Weights of a small mixture-of-experts language model, trained from scratch on English Wikipedia.
Size: 9 layers, width 192, vocabulary 16384, 51.4M parameters.
Below are experts of layer 3 (counted from 0) of a mixture-of-experts language model. Rows are named router (the router's row for the expert), gate (a neuron's input weights, with its number), up (a neuron's input weights, with its number) and show model dimensions 0-191. Each number is 200 + 40 x the weight over its row's rms, rounded and kept within 0 to 999.
After each expert's rows: a language model's description of what the expert responds to. This comes from a sample of Wikipedia text that the model never trained on.

# expert 0
router,163,161,206,177,169,202,268,120,178,166,286,159,207,175,218,187,191,208,190,138,141,147,249,215,166,225,199,223,208,249,179,275,220,296,202,164,185,246,206,196,177,231,191,148,111,108,292,174,260,186,160,160,181,181,212,189,171,273,193,215,148,184,183,169,220,173,222,207,235,209,155,195,237,180,218,114,244,253,209,153,238,244,218,201,163,289,194,179,202,175,142,103,179,304,189,220,196,240,170,167,208,120,200,263,212,125,175,174,211,252,157,199,206,199,263,260,246,179,232,160,162,249,256,223,175,192,209,199,188,250,172,249,209,234,267,234,191,213,225,243,215,209,163,237,220,138,198,222,228,210,252,269,214,193,215,205,247,188,169,172,208,168,163,201,178,211,142,125,152,192,192,160,211,216,244,234,203,225,200,177,144,194,281,312,219,206,147,194,255,164,229,191
gate1,188,176,211,220,214,207,92,149,217,264,182,250,216,195,130,200,211,240,161,194,178,183,150,258,187,224,201,183,224,122,197,179,231,187,170,122,158,193,245,200,127,188,181,175,209,213,195,184,168,187,133,128,271,174,203,215,185,213,208,216,162,141,218,210,215,150,119,223,185,212,158,185,128,227,174,149,186,111,236,129,170,145,202,200,179,200,115,203,133,190,188,173,204,225,220,265,271,149,244,209,248,229,206,170,229,273,145,174,202,240,193,208,218,172,166,168,217,169,183,197,231,217,215,266,163,208,251,190,210,185,271,283,126,210,209,203,260,271,250,218,254,128,227,107,158,201,186,171,219,171,243,213,193,199,200,261,199,220,221,180,198,229,163,248,212,220,256,217,228,192,217,203,232,296,210,172,269,232,106,227,244,168,130,248,195,194,270,239,199,181,145,118
up1,231,260,224,185,187,229,233,225,257,189,174,174,123,183,278,216,143,113,167,228,145,253,143,187,197,159,208,190,155,178,213,239,149,187,205,208,303,231,210,169,237,220,300,173,204,163,196,266,218,278,271,297,163,153,208,177,173,144,216,184,236,320,258,151,217,244,259,159,295,241,149,203,220,148,245,187,198,175,171,169,254,191,190,203,228,177,238,186,135,198,207,240,181,237,159,212,212,245,192,156,267,207,146,245,235,192,218,209,240,190,233,178,170,249,155,220,144,176,204,166,216,209,270,231,214,267,102,234,222,204,246,206,250,204,177,163,191,215,218,146,226,154,164,218,253,188,179,271,147,159,198,200,167,201,207,190,210,207,159,241,171,180,232,240,176,219,196,239,189,181,258,257,271,196,145,201,204,171,231,210,156,192,181,152,199,201,241,178,138,272,153,195
The -red in past-tense verbs after a doubled r, like concurred and spurred, plus dates, numbers and dashes in pipe-separated tables.

# expert 9
router,205,234,225,271,221,204,181,218,284,214,138,165,140,213,227,151,170,168,246,216,191,135,112,214,221,233,237,169,168,278,192,144,193,158,124,163,214,218,174,141,190,157,224,171,111,204,136,203,267,185,198,194,182,188,191,152,263,224,192,156,202,222,149,234,142,190,209,155,287,242,247,177,164,200,174,186,207,223,224,201,159,189,193,211,184,281,228,288,180,187,235,120,227,251,202,212,176,245,153,163,178,171,200,234,177,193,236,203,191,120,217,172,202,129,183,166,245,187,205,178,221,144,199,254,184,203,170,147,277,208,192,234,161,163,134,230,276,175,217,237,224,148,240,236,260,210,177,221,219,202,121,118,164,282,268,158,257,206,209,154,157,162,120,164,178,189,192,131,151,265,168,207,238,205,204,181,179,217,229,211,185,152,231,240,152,170,259,225,127,197,181,221
gate3,161,200,265,258,215,145,185,236,233,203,165,167,249,205,249,216,176,241,199,190,187,222,196,164,262,160,219,283,227,155,260,132,255,195,197,180,230,144,235,138,175,208,248,189,232,208,132,178,174,210,192,278,253,276,228,155,237,179,212,172,166,239,313,176,205,198,164,221,88,181,134,206,220,241,234,184,235,150,195,267,172,148,183,167,207,114,141,282,192,153,176,295,219,169,225,214,236,190,224,193,186,203,206,177,168,253,111,244,178,184,148,257,217,218,216,223,220,161,152,233,235,163,176,185,185,248,166,200,219,232,186,217,206,282,140,257,163,239,180,196,121,168,192,229,256,235,278,240,229,211,179,195,150,152,231,252,226,231,218,280,232,148,187,170,249,297,202,146,163,195,169,165,166,189,163,206,235,152,231,207,216,214,195,165,156,196,189,230,195,179,200,169
up3,186,142,167,153,143,236,190,163,199,171,236,169,202,142,175,186,154,200,181,245,234,202,128,163,172,191,196,188,149,182,223,219,163,224,210,181,242,226,179,192,154,182,293,191,172,175,193,152,177,185,169,142,238,187,151,183,207,258,189,256,225,172,111,191,154,180,194,89,212,178,147,155,168,181,146,168,241,193,155,186,170,235,168,196,232,213,186,204,269,185,124,213,231,182,199,209,245,149,213,244,140,179,218,168,183,160,248,144,150,236,138,158,225,242,157,180,152,209,193,244,244,148,175,212,231,90,299,124,212,230,185,288,173,272,197,262,237,182,161,223,247,271,213,142,135,272,145,243,194,197,201,221,217,228,200,232,276,202,212,242,142,284,226,251,204,127,208,206,119,126,223,204,188,201,194,253,200,241,185,194,227,203,211,237,188,167,229,212,128,209,162,182
Verbs and participles after was/were/could not, such as have, made, practiced, removed, plus commas, colons and "of" in infobox fields.

# expert 60
router,192,244,206,213,216,137,221,193,170,185,214,185,210,177,227,155,248,254,244,193,164,214,174,227,213,168,217,173,219,177,213,200,189,138,181,182,188,157,187,255,202,140,227,245,164,238,213,202,150,255,169,190,239,176,157,188,198,143,135,210,171,241,242,251,105,234,257,229,224,209,116,175,239,231,204,228,202,199,172,184,156,208,183,101,249,137,198,298,157,259,232,258,222,212,193,140,241,204,156,255,203,204,257,219,194,207,171,160,210,237,262,178,223,255,210,169,199,220,143,245,154,230,168,216,192,280,155,127,239,208,243,160,138,184,189,185,291,259,159,119,235,180,204,162,282,209,227,221,166,180,177,202,189,256,142,238,187,257,208,218,196,251,129,110,229,219,215,192,166,245,166,245,229,130,168,153,221,163,182,191,293,185,132,95,206,222,212,202,132,167,164,211
gate3,170,171,141,209,208,187,224,247,155,188,211,206,201,177,189,227,250,269,221,214,198,122,242,275,215,286,212,240,185,186,156,177,197,190,212,210,273,186,243,189,182,163,203,181,237,155,235,210,180,262,172,231,188,199,231,86,196,185,212,82,140,258,286,235,189,221,219,222,268,245,211,178,226,217,140,129,142,237,183,218,153,192,156,201,181,242,196,151,173,205,218,238,216,225,261,193,122,201,86,252,234,175,176,239,206,210,191,233,224,174,208,246,175,168,183,198,136,176,192,258,179,207,222,152,194,271,205,237,223,82,161,228,251,159,204,166,199,207,170,230,197,216,233,205,220,204,249,192,302,170,259,131,248,164,175,173,200,213,226,184,229,157,190,183,212,179,210,196,238,269,308,168,208,175,242,151,204,205,175,179,295,291,228,188,209,207,177,198,224,213,250,150
up3,243,241,180,193,211,266,217,136,195,231,216,145,269,254,238,168,188,197,208,258,267,241,190,181,113,113,158,149,223,219,191,250,248,239,187,174,153,133,266,207,180,210,166,210,135,163,129,268,172,275,187,269,236,145,202,123,249,261,202,240,122,227,153,213,204,203,199,169,172,209,171,204,203,171,176,244,236,177,246,192,260,197,231,262,244,173,234,226,255,243,199,189,206,200,191,161,245,224,241,216,181,285,159,213,234,227,187,206,196,267,185,233,160,170,244,235,162,155,178,154,200,213,228,92,179,267,142,242,205,264,189,165,232,185,184,238,190,208,104,257,247,172,172,250,152,219,203,186,155,208,197,208,186,181,218,189,170,209,207,237,162,284,206,227,165,150,215,192,236,188,242,250,171,278,164,190,218,249,235,282,145,207,233,242,182,208,220,249,217,172,152,256
First pieces of words split after quotes or prefixes, such as we- in weirdly, -ab- in unabated and -g- in avant-garde.

# expert 52
router,196,166,164,209,152,214,196,175,144,163,239,179,96,245,274,238,182,195,168,131,184,245,180,220,258,197,236,198,195,214,248,233,158,270,131,207,205,181,244,224,189,189,150,247,238,179,231,240,242,229,211,143,172,243,228,201,230,249,298,197,285,126,229,160,138,205,317,187,224,167,209,258,208,244,193,167,168,206,291,186,187,204,299,180,221,234,184,106,208,176,130,179,240,208,218,197,253,297,183,140,221,247,145,222,234,161,201,153,225,209,184,146,257,148,207,259,191,187,185,187,219,189,221,196,281,199,198,196,229,182,214,199,191,195,206,189,157,193,227,247,162,196,184,175,165,194,205,132,177,225,180,256,223,236,177,226,220,129,141,175,202,192,240,196,208,218,200,206,246,247,183,237,154,199,260,282,259,191,235,184,131,213,236,235,235,189,255,152,287,161,243,212
gate0,149,239,212,148,220,163,236,151,264,199,169,192,237,239,237,202,200,148,232,184,235,210,204,221,240,272,143,192,127,187,200,188,143,214,229,202,238,147,223,314,195,198,188,157,156,261,231,126,273,185,212,216,257,252,227,216,238,223,202,169,248,206,182,244,149,194,155,253,169,226,246,230,204,117,214,230,205,276,245,216,209,192,213,246,165,191,184,226,91,191,208,182,172,225,218,211,149,159,168,188,235,247,165,275,201,190,223,147,114,148,190,232,167,181,283,225,102,184,188,170,241,175,205,265,246,207,195,244,261,160,140,222,200,207,270,180,188,168,232,272,142,174,247,170,155,244,254,212,141,168,274,208,198,194,231,187,180,185,289,185,163,234,206,239,144,242,204,161,237,170,228,163,185,235,198,223,185,233,225,223,272,205,205,225,177,175,261,155,139,270,175,162
up0,125,131,152,212,186,264,124,162,200,152,186,159,204,125,129,220,204,159,173,197,207,188,170,166,153,171,195,175,334,110,193,156,226,148,235,200,173,244,176,165,207,233,234,151,226,140,177,254,188,161,119,231,152,159,211,150,194,210,189,202,181,266,148,155,246,249,207,221,250,216,151,184,215,176,194,201,196,204,194,229,224,212,203,243,164,145,215,211,155,204,187,159,244,215,226,225,209,218,168,273,180,190,208,201,223,145,266,196,211,177,213,160,251,226,148,184,319,201,198,271,179,248,180,217,193,191,206,163,136,248,189,169,273,120,181,183,172,212,207,148,204,103,242,259,172,190,267,179,241,244,186,148,222,198,238,185,241,164,184,239,199,173,115,219,170,174,182,240,229,234,222,271,232,233,159,200,144,205,249,195,222,222,186,104,209,178,218,261,211,143,269,187
Opening fragments of capitalized or technical words, such as Act(inomycetota), Class, Pil, Sc, c(act)us, often in taxonomy boxes and lists.

# expert 14
router,173,277,245,209,246,197,233,165,192,245,273,240,137,273,177,294,203,143,272,157,212,165,164,201,236,244,197,193,168,201,140,247,252,215,228,272,111,232,229,212,154,130,177,211,232,192,226,225,246,165,159,132,134,189,196,179,214,221,187,182,170,188,183,215,213,166,203,243,200,254,244,215,160,174,185,219,152,153,171,142,212,156,200,246,280,205,196,252,203,192,175,186,154,246,205,155,218,172,131,239,208,164,169,273,210,210,171,199,182,230,134,145,305,127,233,218,157,208,220,217,198,117,181,244,166,156,254,257,172,290,118,227,202,260,207,184,176,171,187,219,218,222,163,227,199,231,143,214,146,249,199,205,195,149,250,213,231,141,174,181,109,169,252,211,193,188,250,143,215,225,192,193,216,209,200,266,248,254,191,177,173,200,211,199,277,138,151,253,201,230,214,239
gate3,123,175,218,135,209,189,137,209,244,197,262,174,233,177,185,176,170,194,193,192,206,208,167,216,111,182,259,161,184,132,161,153,170,200,215,212,145,198,121,194,227,201,185,134,228,155,157,239,220,146,187,181,242,254,129,255,286,205,230,237,299,240,182,177,233,206,232,164,200,178,222,223,182,183,171,199,231,245,202,237,146,185,210,222,137,185,185,140,180,129,140,149,142,165,186,324,183,164,188,207,135,218,204,181,130,135,254,195,144,210,155,194,221,158,188,257,222,152,215,168,186,211,231,149,217,159,248,217,96,147,185,213,159,227,172,282,238,192,212,213,164,267,203,139,181,184,201,182,194,216,246,275,250,208,183,207,207,127,200,222,229,192,192,259,159,212,176,170,121,203,172,138,132,177,214,205,249,137,157,257,186,224,222,232,227,166,240,245,160,251,199,165
up3,240,198,149,323,200,192,212,173,162,176,191,152,124,211,205,208,197,170,251,240,198,244,224,214,273,169,172,166,240,252,201,211,210,207,254,191,232,162,167,156,167,202,215,188,188,218,204,227,187,187,235,123,254,227,250,238,174,162,101,246,159,117,252,196,178,209,202,221,246,214,130,180,208,75,217,212,178,179,203,187,227,197,220,214,205,208,188,275,226,248,209,181,252,194,144,145,216,218,246,209,270,167,190,205,239,223,162,235,149,202,164,192,238,315,167,228,138,228,203,168,227,132,227,224,212,193,105,195,260,212,207,199,225,111,274,169,200,128,200,176,198,160,241,263,226,216,161,153,215,203,209,164,236,229,204,185,159,197,236,203,222,194,123,165,194,191,211,143,242,184,211,210,194,207,92,258,240,188,300,199,223,144,197,167,222,202,181,165,262,229,268,257
The word of after nouns like University, part, member, with some from and between, as in Republic of the Congo.

# expert 28
router,199,170,143,260,173,117,264,222,177,157,231,210,153,243,221,230,161,188,190,175,159,274,225,221,169,255,194,221,194,270,234,197,91,175,177,172,164,160,216,211,242,209,220,181,210,208,219,130,142,193,208,165,163,188,244,275,220,160,216,222,216,236,215,203,189,235,259,147,294,218,127,244,249,253,225,283,190,209,188,179,175,171,178,220,242,204,185,127,99,129,198,245,195,205,179,229,243,272,181,241,148,158,233,242,222,130,135,202,279,236,183,185,168,180,198,199,218,196,228,175,121,195,145,257,254,192,122,168,218,221,190,143,191,181,167,203,191,153,197,160,224,211,188,178,243,125,223,173,153,214,147,192,226,241,184,169,189,232,201,165,248,120,263,211,159,203,139,200,237,196,164,185,171,122,270,291,202,173,173,206,233,163,197,167,234,241,233,189,263,203,239,230
gate0,213,159,229,227,208,288,166,212,233,235,246,150,188,241,163,227,240,219,216,234,257,160,223,233,249,127,116,239,170,268,212,213,195,230,197,148,209,208,149,156,221,170,171,168,297,193,139,168,211,169,204,174,251,205,187,184,239,175,159,219,262,183,192,197,239,197,206,247,219,189,175,168,192,261,189,168,235,118,220,171,242,228,128,178,219,191,171,248,216,163,192,225,129,245,199,248,183,164,165,214,213,205,211,211,104,210,237,236,208,205,187,260,167,160,143,211,190,165,189,284,206,231,148,186,225,242,243,213,194,216,264,163,253,200,195,188,203,174,286,268,143,183,272,227,130,185,177,245,143,204,180,213,255,185,205,157,214,105,173,185,219,162,263,138,164,225,189,146,285,255,235,264,177,205,237,269,160,198,198,272,166,200,250,209,227,186,320,196,155,194,244,252
up0,184,247,177,143,170,172,184,207,145,168,197,216,234,150,200,204,249,254,231,209,193,250,176,164,217,180,167,118,201,205,146,207,241,194,241,204,152,220,163,239,147,197,243,163,137,205,253,281,161,266,179,232,178,188,159,214,218,223,203,167,187,191,295,228,187,217,185,221,138,241,207,218,206,189,235,173,189,207,219,183,194,182,250,226,182,204,182,284,154,232,248,138,203,216,166,172,133,191,258,171,220,237,217,194,263,125,201,166,131,218,216,175,204,221,252,157,187,222,247,134,205,199,211,179,204,150,207,247,120,245,153,206,197,194,163,212,203,190,165,133,211,226,144,197,297,224,144,215,240,163,257,189,177,206,188,238,188,219,252,231,232,236,164,280,268,123,202,250,170,160,119,175,178,254,104,186,166,231,256,194,239,210,218,103,170,192,73,152,219,245,123,150
Interior fragments of technical and scientific words, as in d-iph-osphate, P-y-thon, bronchoconst-rict-ion, nucle-; also stray digits in tables.

# expert 6
router,219,240,258,142,211,198,169,271,273,224,220,224,274,204,244,184,193,150,158,248,206,104,188,190,173,216,212,187,160,187,273,167,236,222,153,167,145,250,239,132,238,212,171,261,272,250,247,135,215,246,189,162,224,115,189,167,212,253,196,207,175,162,152,193,260,177,110,179,209,213,218,190,205,215,198,160,205,227,202,189,203,138,114,176,195,301,200,200,247,169,290,269,247,121,201,213,150,127,153,239,173,264,255,186,188,190,183,102,221,151,208,157,229,198,176,217,181,168,230,211,215,182,214,281,191,205,191,214,190,245,209,100,263,200,148,247,149,201,173,181,234,184,196,198,233,162,243,169,237,175,186,183,215,183,198,159,261,186,150,209,197,186,221,314,171,170,206,208,217,203,157,240,185,210,257,165,269,198,220,202,140,191,184,201,222,239,171,241,201,263,219,163
gate0,250,217,209,182,220,249,240,133,203,188,129,258,146,214,187,214,190,197,189,293,166,227,154,239,194,160,146,159,238,145,210,293,211,212,228,193,209,166,193,234,196,216,201,130,174,186,181,254,176,180,225,170,137,228,121,211,207,173,236,174,260,155,210,212,132,157,158,217,236,215,200,160,185,77,217,256,253,200,208,187,128,283,211,237,203,243,242,152,62,232,193,159,144,243,163,181,211,272,196,187,167,215,170,146,214,218,256,205,154,226,203,228,230,231,205,228,231,171,185,146,187,184,254,224,200,280,231,195,151,178,234,191,163,150,215,221,202,187,252,141,247,186,242,174,149,177,161,175,170,200,327,143,184,178,182,204,227,211,238,216,226,161,197,224,188,138,178,230,164,196,200,253,255,204,171,229,151,229,208,185,183,146,173,195,220,153,192,147,153,178,228,317
up0,185,198,208,261,232,202,194,242,201,289,241,136,217,200,181,177,245,270,230,225,185,146,219,238,208,236,215,190,222,184,214,220,210,151,170,211,189,267,198,165,260,241,220,184,235,180,185,204,151,101,157,207,281,181,165,201,218,201,273,239,229,213,187,159,165,181,185,184,212,212,195,231,220,239,214,200,196,241,210,178,164,195,177,189,158,223,268,197,223,226,254,168,251,120,277,257,181,217,185,228,135,177,165,153,201,122,254,288,204,213,242,190,196,168,185,262,134,226,245,237,168,171,229,165,193,201,202,133,185,219,164,201,207,194,114,230,306,177,273,191,187,227,215,210,254,221,97,218,152,189,194,129,296,146,155,197,160,242,171,264,257,161,241,198,216,215,255,206,234,206,233,185,122,212,174,221,208,96,215,242,213,153,121,178,241,234,190,182,268,185,119,192
Party names such as Democratic, Republican and Labour in election result tables, plus prepositions like by, on and under after Preceded/Succeeded.

# expert 4
router,154,162,189,190,236,228,114,240,227,153,189,161,144,235,205,173,155,255,213,169,176,145,202,225,233,227,138,198,174,201,188,261,203,235,209,263,183,234,225,270,239,247,232,180,215,216,142,154,195,207,165,236,205,244,153,209,219,192,201,198,216,147,134,189,148,158,194,214,250,235,193,234,132,195,224,192,240,208,223,189,264,128,179,238,258,241,209,276,265,201,196,183,130,265,155,226,203,270,270,153,241,142,205,221,298,195,269,185,169,194,221,117,174,187,266,128,119,189,139,184,164,212,260,214,253,238,285,137,180,174,267,148,148,208,221,188,226,208,242,191,169,234,154,190,188,186,238,209,232,199,195,155,172,221,252,248,164,228,233,226,146,222,184,192,244,249,227,274,243,184,174,284,193,166,262,205,207,268,242,214,211,159,146,165,249,181,148,156,182,169,158,210
gate0,141,196,200,137,169,230,140,207,221,127,288,132,192,216,148,118,273,234,270,156,206,93,205,204,219,192,235,183,221,144,244,208,212,205,239,203,132,211,172,166,246,203,178,123,162,185,269,168,194,163,214,218,206,212,228,273,173,104,182,140,195,188,175,211,215,239,163,174,178,189,137,231,178,219,208,246,188,289,211,160,240,173,146,224,242,233,164,255,147,211,180,168,134,183,225,166,222,217,247,202,186,256,174,167,187,177,232,218,246,234,160,184,209,139,206,268,303,163,151,153,147,165,197,215,222,280,212,214,217,223,199,234,202,183,208,213,242,182,171,269,224,251,137,246,174,193,197,166,241,215,257,171,202,224,286,168,211,145,252,158,260,200,251,155,220,188,188,205,228,244,223,209,223,276,213,176,200,212,259,149,126,152,144,217,178,246,176,216,239,152,191,221
up0,199,194,182,174,245,183,167,202,230,185,237,185,168,221,276,233,231,223,250,249,204,182,178,197,198,112,310,184,260,175,191,167,216,277,235,190,222,178,191,154,211,188,162,196,163,159,94,229,143,152,204,188,240,214,181,112,266,167,245,260,242,206,166,104,173,196,222,206,162,184,158,217,189,199,203,147,253,230,282,226,204,174,154,266,209,181,254,168,284,240,223,215,236,199,170,168,276,223,205,141,139,249,173,207,156,224,177,207,206,159,138,115,179,199,249,181,242,234,179,196,189,183,299,249,159,168,103,173,203,194,156,179,102,201,160,232,165,214,232,208,214,195,193,184,233,186,233,229,175,199,302,222,224,184,231,208,154,129,214,214,215,204,208,236,187,206,255,177,197,184,187,211,215,182,198,213,256,119,250,167,170,253,210,261,208,219,265,184,158,239,154,268
The century part of a four-digit year, split as 19, 20 or 18, as in 1971, 2005, 2023; also ordinal pieces like eenth.

# expert 56
router,171,159,237,209,240,206,264,259,273,150,235,158,192,211,210,219,223,193,168,147,222,211,234,176,162,147,195,217,231,232,227,224,173,193,197,197,197,162,228,205,194,198,270,215,262,214,210,214,196,189,147,158,172,248,168,177,292,201,180,190,170,230,208,166,188,214,232,245,142,205,121,187,225,233,194,215,216,154,146,179,132,162,266,181,166,148,241,215,205,225,266,217,163,175,229,189,109,132,101,239,125,238,193,101,178,164,206,220,228,197,123,133,151,280,143,224,156,221,249,173,156,246,157,225,198,249,227,110,167,205,243,135,227,195,198,227,182,180,184,233,199,244,212,233,234,184,221,224,212,206,296,75,197,170,229,195,244,153,173,274,209,173,232,163,178,225,156,239,143,215,183,200,255,161,165,146,180,174,178,145,213,268,199,199,105,221,187,197,223,157,204,149
gate1,204,222,204,199,165,223,173,260,290,191,204,226,201,199,274,220,223,272,197,204,275,159,213,165,173,180,191,134,183,240,235,253,241,203,204,266,138,181,223,252,196,195,199,170,217,232,238,212,268,135,224,230,149,152,211,220,148,177,216,160,189,133,164,155,153,183,149,242,165,175,226,91,216,184,195,200,225,206,169,154,256,139,159,198,158,229,169,219,158,145,195,172,197,252,211,214,170,159,261,151,216,237,171,259,175,156,292,150,185,208,288,233,220,200,157,228,145,237,223,228,165,214,262,145,235,226,221,145,193,199,244,214,259,168,185,198,217,234,196,170,202,169,242,242,184,201,152,191,201,180,149,108,293,217,146,203,222,243,180,209,204,271,228,166,215,248,177,182,154,260,145,108,261,256,194,215,148,200,309,178,189,196,236,216,131,166,219,178,207,160,130,199
up1,110,187,247,217,226,283,238,230,281,200,217,212,208,296,291,135,181,275,257,193,218,146,175,112,190,114,152,220,240,250,216,232,178,163,164,188,186,224,245,264,228,111,135,188,201,271,221,238,200,224,200,214,199,199,143,195,263,190,230,207,171,227,218,225,266,236,155,172,170,137,231,208,204,208,150,226,178,148,184,191,183,169,183,260,186,234,125,128,191,181,209,152,217,259,204,195,215,212,175,161,212,228,180,230,200,110,208,158,197,215,232,252,158,201,258,257,177,206,210,219,174,189,220,169,229,208,178,183,199,242,199,172,147,165,214,188,180,182,195,201,152,263,243,178,268,235,195,187,185,199,258,188,191,116,234,219,223,182,202,271,148,213,191,171,210,259,139,247,173,202,230,140,268,234,220,131,253,190,245,279,164,236,183,232,94,232,251,184,221,201,160,190
Words and symbols inside table cells and their end pipes, such as MPC, Spacewatch, Role, Pts, TKO, minus signs, percent signs.

# expert 49
router,184,196,115,178,251,226,183,159,200,177,175,223,196,205,241,168,195,160,225,166,198,156,221,226,179,225,252,282,219,206,145,144,203,198,221,154,252,258,211,150,230,145,180,250,230,258,146,277,184,236,141,218,197,183,175,167,217,118,199,211,166,223,271,186,206,246,222,206,176,209,199,190,193,237,142,224,213,240,181,158,224,282,202,181,239,111,215,158,199,175,207,133,217,220,202,192,168,203,163,168,125,166,232,174,170,216,250,229,236,246,191,164,162,233,167,192,196,217,193,199,266,224,212,245,156,216,162,121,206,303,245,102,158,280,178,191,248,184,191,202,217,193,290,274,212,204,241,104,197,203,207,232,184,256,103,185,119,260,268,171,158,195,201,189,176,179,271,210,244,242,227,219,211,128,264,163,211,165,221,178,167,212,192,230,183,182,213,141,121,212,234,274
gate1,221,152,169,300,170,173,215,171,238,145,244,178,210,175,191,173,204,290,237,220,181,242,156,207,251,210,224,222,171,130,262,280,186,217,197,210,254,156,202,215,179,236,197,202,212,210,200,233,152,214,230,189,207,185,190,245,221,176,169,203,305,216,265,178,180,184,66,233,185,247,194,207,217,193,226,222,193,170,156,227,164,222,230,228,163,176,206,196,210,182,183,171,238,216,257,198,281,233,201,156,245,180,206,152,243,153,219,254,157,261,202,197,172,100,287,209,218,272,188,146,239,256,240,257,272,236,161,199,255,121,191,243,185,202,205,147,196,178,180,171,171,253,220,148,231,174,150,244,203,152,267,179,157,222,161,206,137,48,221,180,263,204,185,154,225,173,158,167,187,185,253,182,131,166,159,172,182,205,218,186,219,232,179,166,226,197,190,275,184,219,217,256
up1,226,240,179,159,170,259,223,246,177,186,180,181,217,201,198,244,197,119,157,225,178,160,207,159,214,225,218,173,206,215,326,208,279,176,280,171,243,222,172,207,166,154,177,185,209,127,245,211,190,212,176,202,146,138,169,105,185,189,245,200,173,182,147,139,185,158,285,233,201,213,234,244,196,226,191,239,192,206,228,138,208,184,160,260,217,304,147,216,178,208,174,151,173,208,177,245,124,195,225,216,194,241,270,239,128,168,152,144,201,175,219,190,263,256,182,256,237,176,246,173,153,152,266,168,164,110,256,149,206,259,180,149,234,194,179,201,193,246,241,304,227,143,174,194,123,152,254,231,203,201,179,191,175,209,217,167,259,250,192,193,182,238,214,218,117,266,203,243,229,220,174,220,200,233,173,185,171,178,208,164,218,171,219,206,160,201,276,160,202,165,274,165
Adverbs and auxiliaries after was, is or not, such as also, later, then, been, previously, newly, recently.

# expert 33
router,191,179,230,222,165,201,209,139,201,202,295,243,226,187,231,233,171,227,181,181,179,283,258,167,138,213,245,199,189,277,166,158,212,248,143,235,168,78,211,207,228,198,207,200,168,158,191,185,157,198,184,133,179,228,217,236,211,134,272,212,249,252,265,259,132,216,272,194,196,205,112,219,195,232,213,243,250,224,175,202,202,160,200,197,226,156,159,183,131,235,181,236,231,225,243,135,251,244,204,192,167,212,160,286,199,214,128,192,248,125,175,124,227,237,141,211,278,211,178,216,187,223,207,183,174,286,205,224,214,228,221,194,176,204,152,252,259,254,180,181,204,198,190,134,245,189,201,122,150,225,131,202,181,106,171,193,126,214,151,174,228,167,188,172,148,231,164,217,266,265,182,232,230,144,227,174,235,203,211,184,151,172,161,204,257,245,249,164,248,188,198,218
gate1,194,179,156,173,217,145,236,155,168,271,161,181,216,162,236,189,221,263,216,149,187,167,180,226,213,173,260,147,164,140,156,209,215,207,183,226,155,151,181,195,192,213,256,178,162,147,196,174,254,259,253,239,186,171,185,190,138,200,193,202,200,187,238,159,127,197,178,254,238,190,208,189,244,207,282,162,219,130,214,193,299,142,186,110,137,232,173,206,142,166,160,234,134,246,209,188,210,188,232,247,252,200,174,192,237,259,222,201,152,216,200,220,195,236,230,230,246,183,233,215,152,171,195,122,168,205,184,253,194,199,159,167,193,268,171,198,215,169,151,162,204,154,276,214,168,201,187,138,274,174,223,190,265,274,231,218,198,181,257,154,259,214,213,205,122,207,243,167,214,267,248,188,214,218,231,270,302,164,288,113,274,236,177,153,269,236,216,214,189,201,267,163
up1,177,273,211,204,176,177,200,160,234,210,155,192,188,197,251,184,209,222,178,164,206,195,115,157,211,144,175,256,231,173,202,168,258,194,179,248,249,234,242,160,175,126,198,186,167,151,286,225,155,243,256,148,228,192,208,133,150,309,206,208,206,217,315,238,204,184,145,203,57,160,240,213,217,267,275,204,208,156,252,240,156,200,223,138,195,213,203,142,158,210,127,191,221,207,236,196,223,268,138,220,153,190,232,147,243,175,203,188,142,168,149,224,159,289,188,221,212,200,184,247,182,201,171,161,216,227,218,188,226,203,182,163,182,242,218,184,156,191,147,149,179,156,235,260,219,188,177,212,233,213,222,240,224,281,186,165,159,246,199,237,167,165,199,233,111,205,194,241,167,214,221,155,191,188,218,190,250,136,202,196,208,235,129,166,220,85,202,218,165,266,223,209
Pieces inside LaTeX math subscripts and commands, e.g. {\, }{, mathb, rm, plus fragments of foreign names and chemical formulas.

# expert 39
router,206,170,234,297,215,230,219,193,243,210,179,198,201,163,144,183,207,166,169,247,222,133,208,247,162,218,243,243,195,261,229,245,191,130,199,214,198,143,189,168,218,252,217,208,235,146,233,150,269,143,126,153,203,153,195,156,165,254,188,249,250,180,202,156,205,139,308,144,218,218,216,212,162,208,274,303,140,209,239,256,148,271,213,226,190,184,276,249,245,194,193,218,215,168,192,164,208,177,174,261,205,168,173,161,250,244,144,285,205,243,274,216,158,228,202,177,171,193,184,185,164,262,171,181,134,247,167,198,212,171,235,190,234,242,207,144,225,179,232,169,249,277,155,213,253,239,173,261,184,210,235,167,203,237,158,196,166,282,248,245,196,194,172,189,191,140,177,176,232,127,263,206,184,248,116,142,168,176,150,216,199,221,184,197,264,221,208,146,196,174,236,153
gate0,162,272,201,204,180,147,172,138,194,214,209,209,210,123,138,262,182,171,159,194,216,207,218,202,162,209,91,138,213,226,246,203,166,287,151,209,199,192,206,209,188,185,200,209,124,206,171,213,231,126,192,151,134,169,131,174,138,198,214,189,234,179,201,233,185,177,206,214,237,236,247,217,240,169,225,150,166,205,116,209,157,180,205,91,277,187,328,229,188,184,214,217,179,228,216,185,132,274,199,212,255,220,254,218,112,232,160,247,260,130,205,170,244,168,220,187,200,202,221,243,190,234,225,278,192,196,202,171,202,268,163,218,228,169,245,217,234,226,214,166,228,128,249,176,213,159,235,146,106,251,184,221,161,119,181,220,143,173,203,161,183,141,131,245,203,244,227,228,169,243,215,203,237,171,216,203,244,207,150,253,249,171,183,189,180,181,246,230,262,207,252,215
up0,200,316,288,245,230,222,201,223,227,182,167,240,191,202,181,264,229,227,154,212,186,181,183,131,243,245,155,86,187,220,211,201,214,195,212,252,212,164,274,189,189,230,169,278,221,159,106,215,181,163,183,229,182,151,151,186,176,198,213,185,270,199,230,221,188,181,254,149,190,157,243,207,265,142,251,131,220,227,122,239,210,197,186,178,217,146,258,184,197,198,244,205,247,225,209,217,175,258,136,165,207,263,127,158,63,229,168,220,217,176,141,186,283,167,219,191,219,228,119,179,179,217,248,204,206,229,165,146,210,277,235,191,220,220,167,243,208,202,174,186,241,206,205,251,187,167,211,208,221,252,225,204,202,157,196,134,211,197,200,87,227,182,225,205,192,167,248,143,130,193,147,167,147,189,138,163,213,220,155,233,236,178,196,213,169,139,180,249,173,173,170,162
Release verbs in music and film articles (released, announced, uploaded, recorded), plus list and table headers such as List, Species and Release date.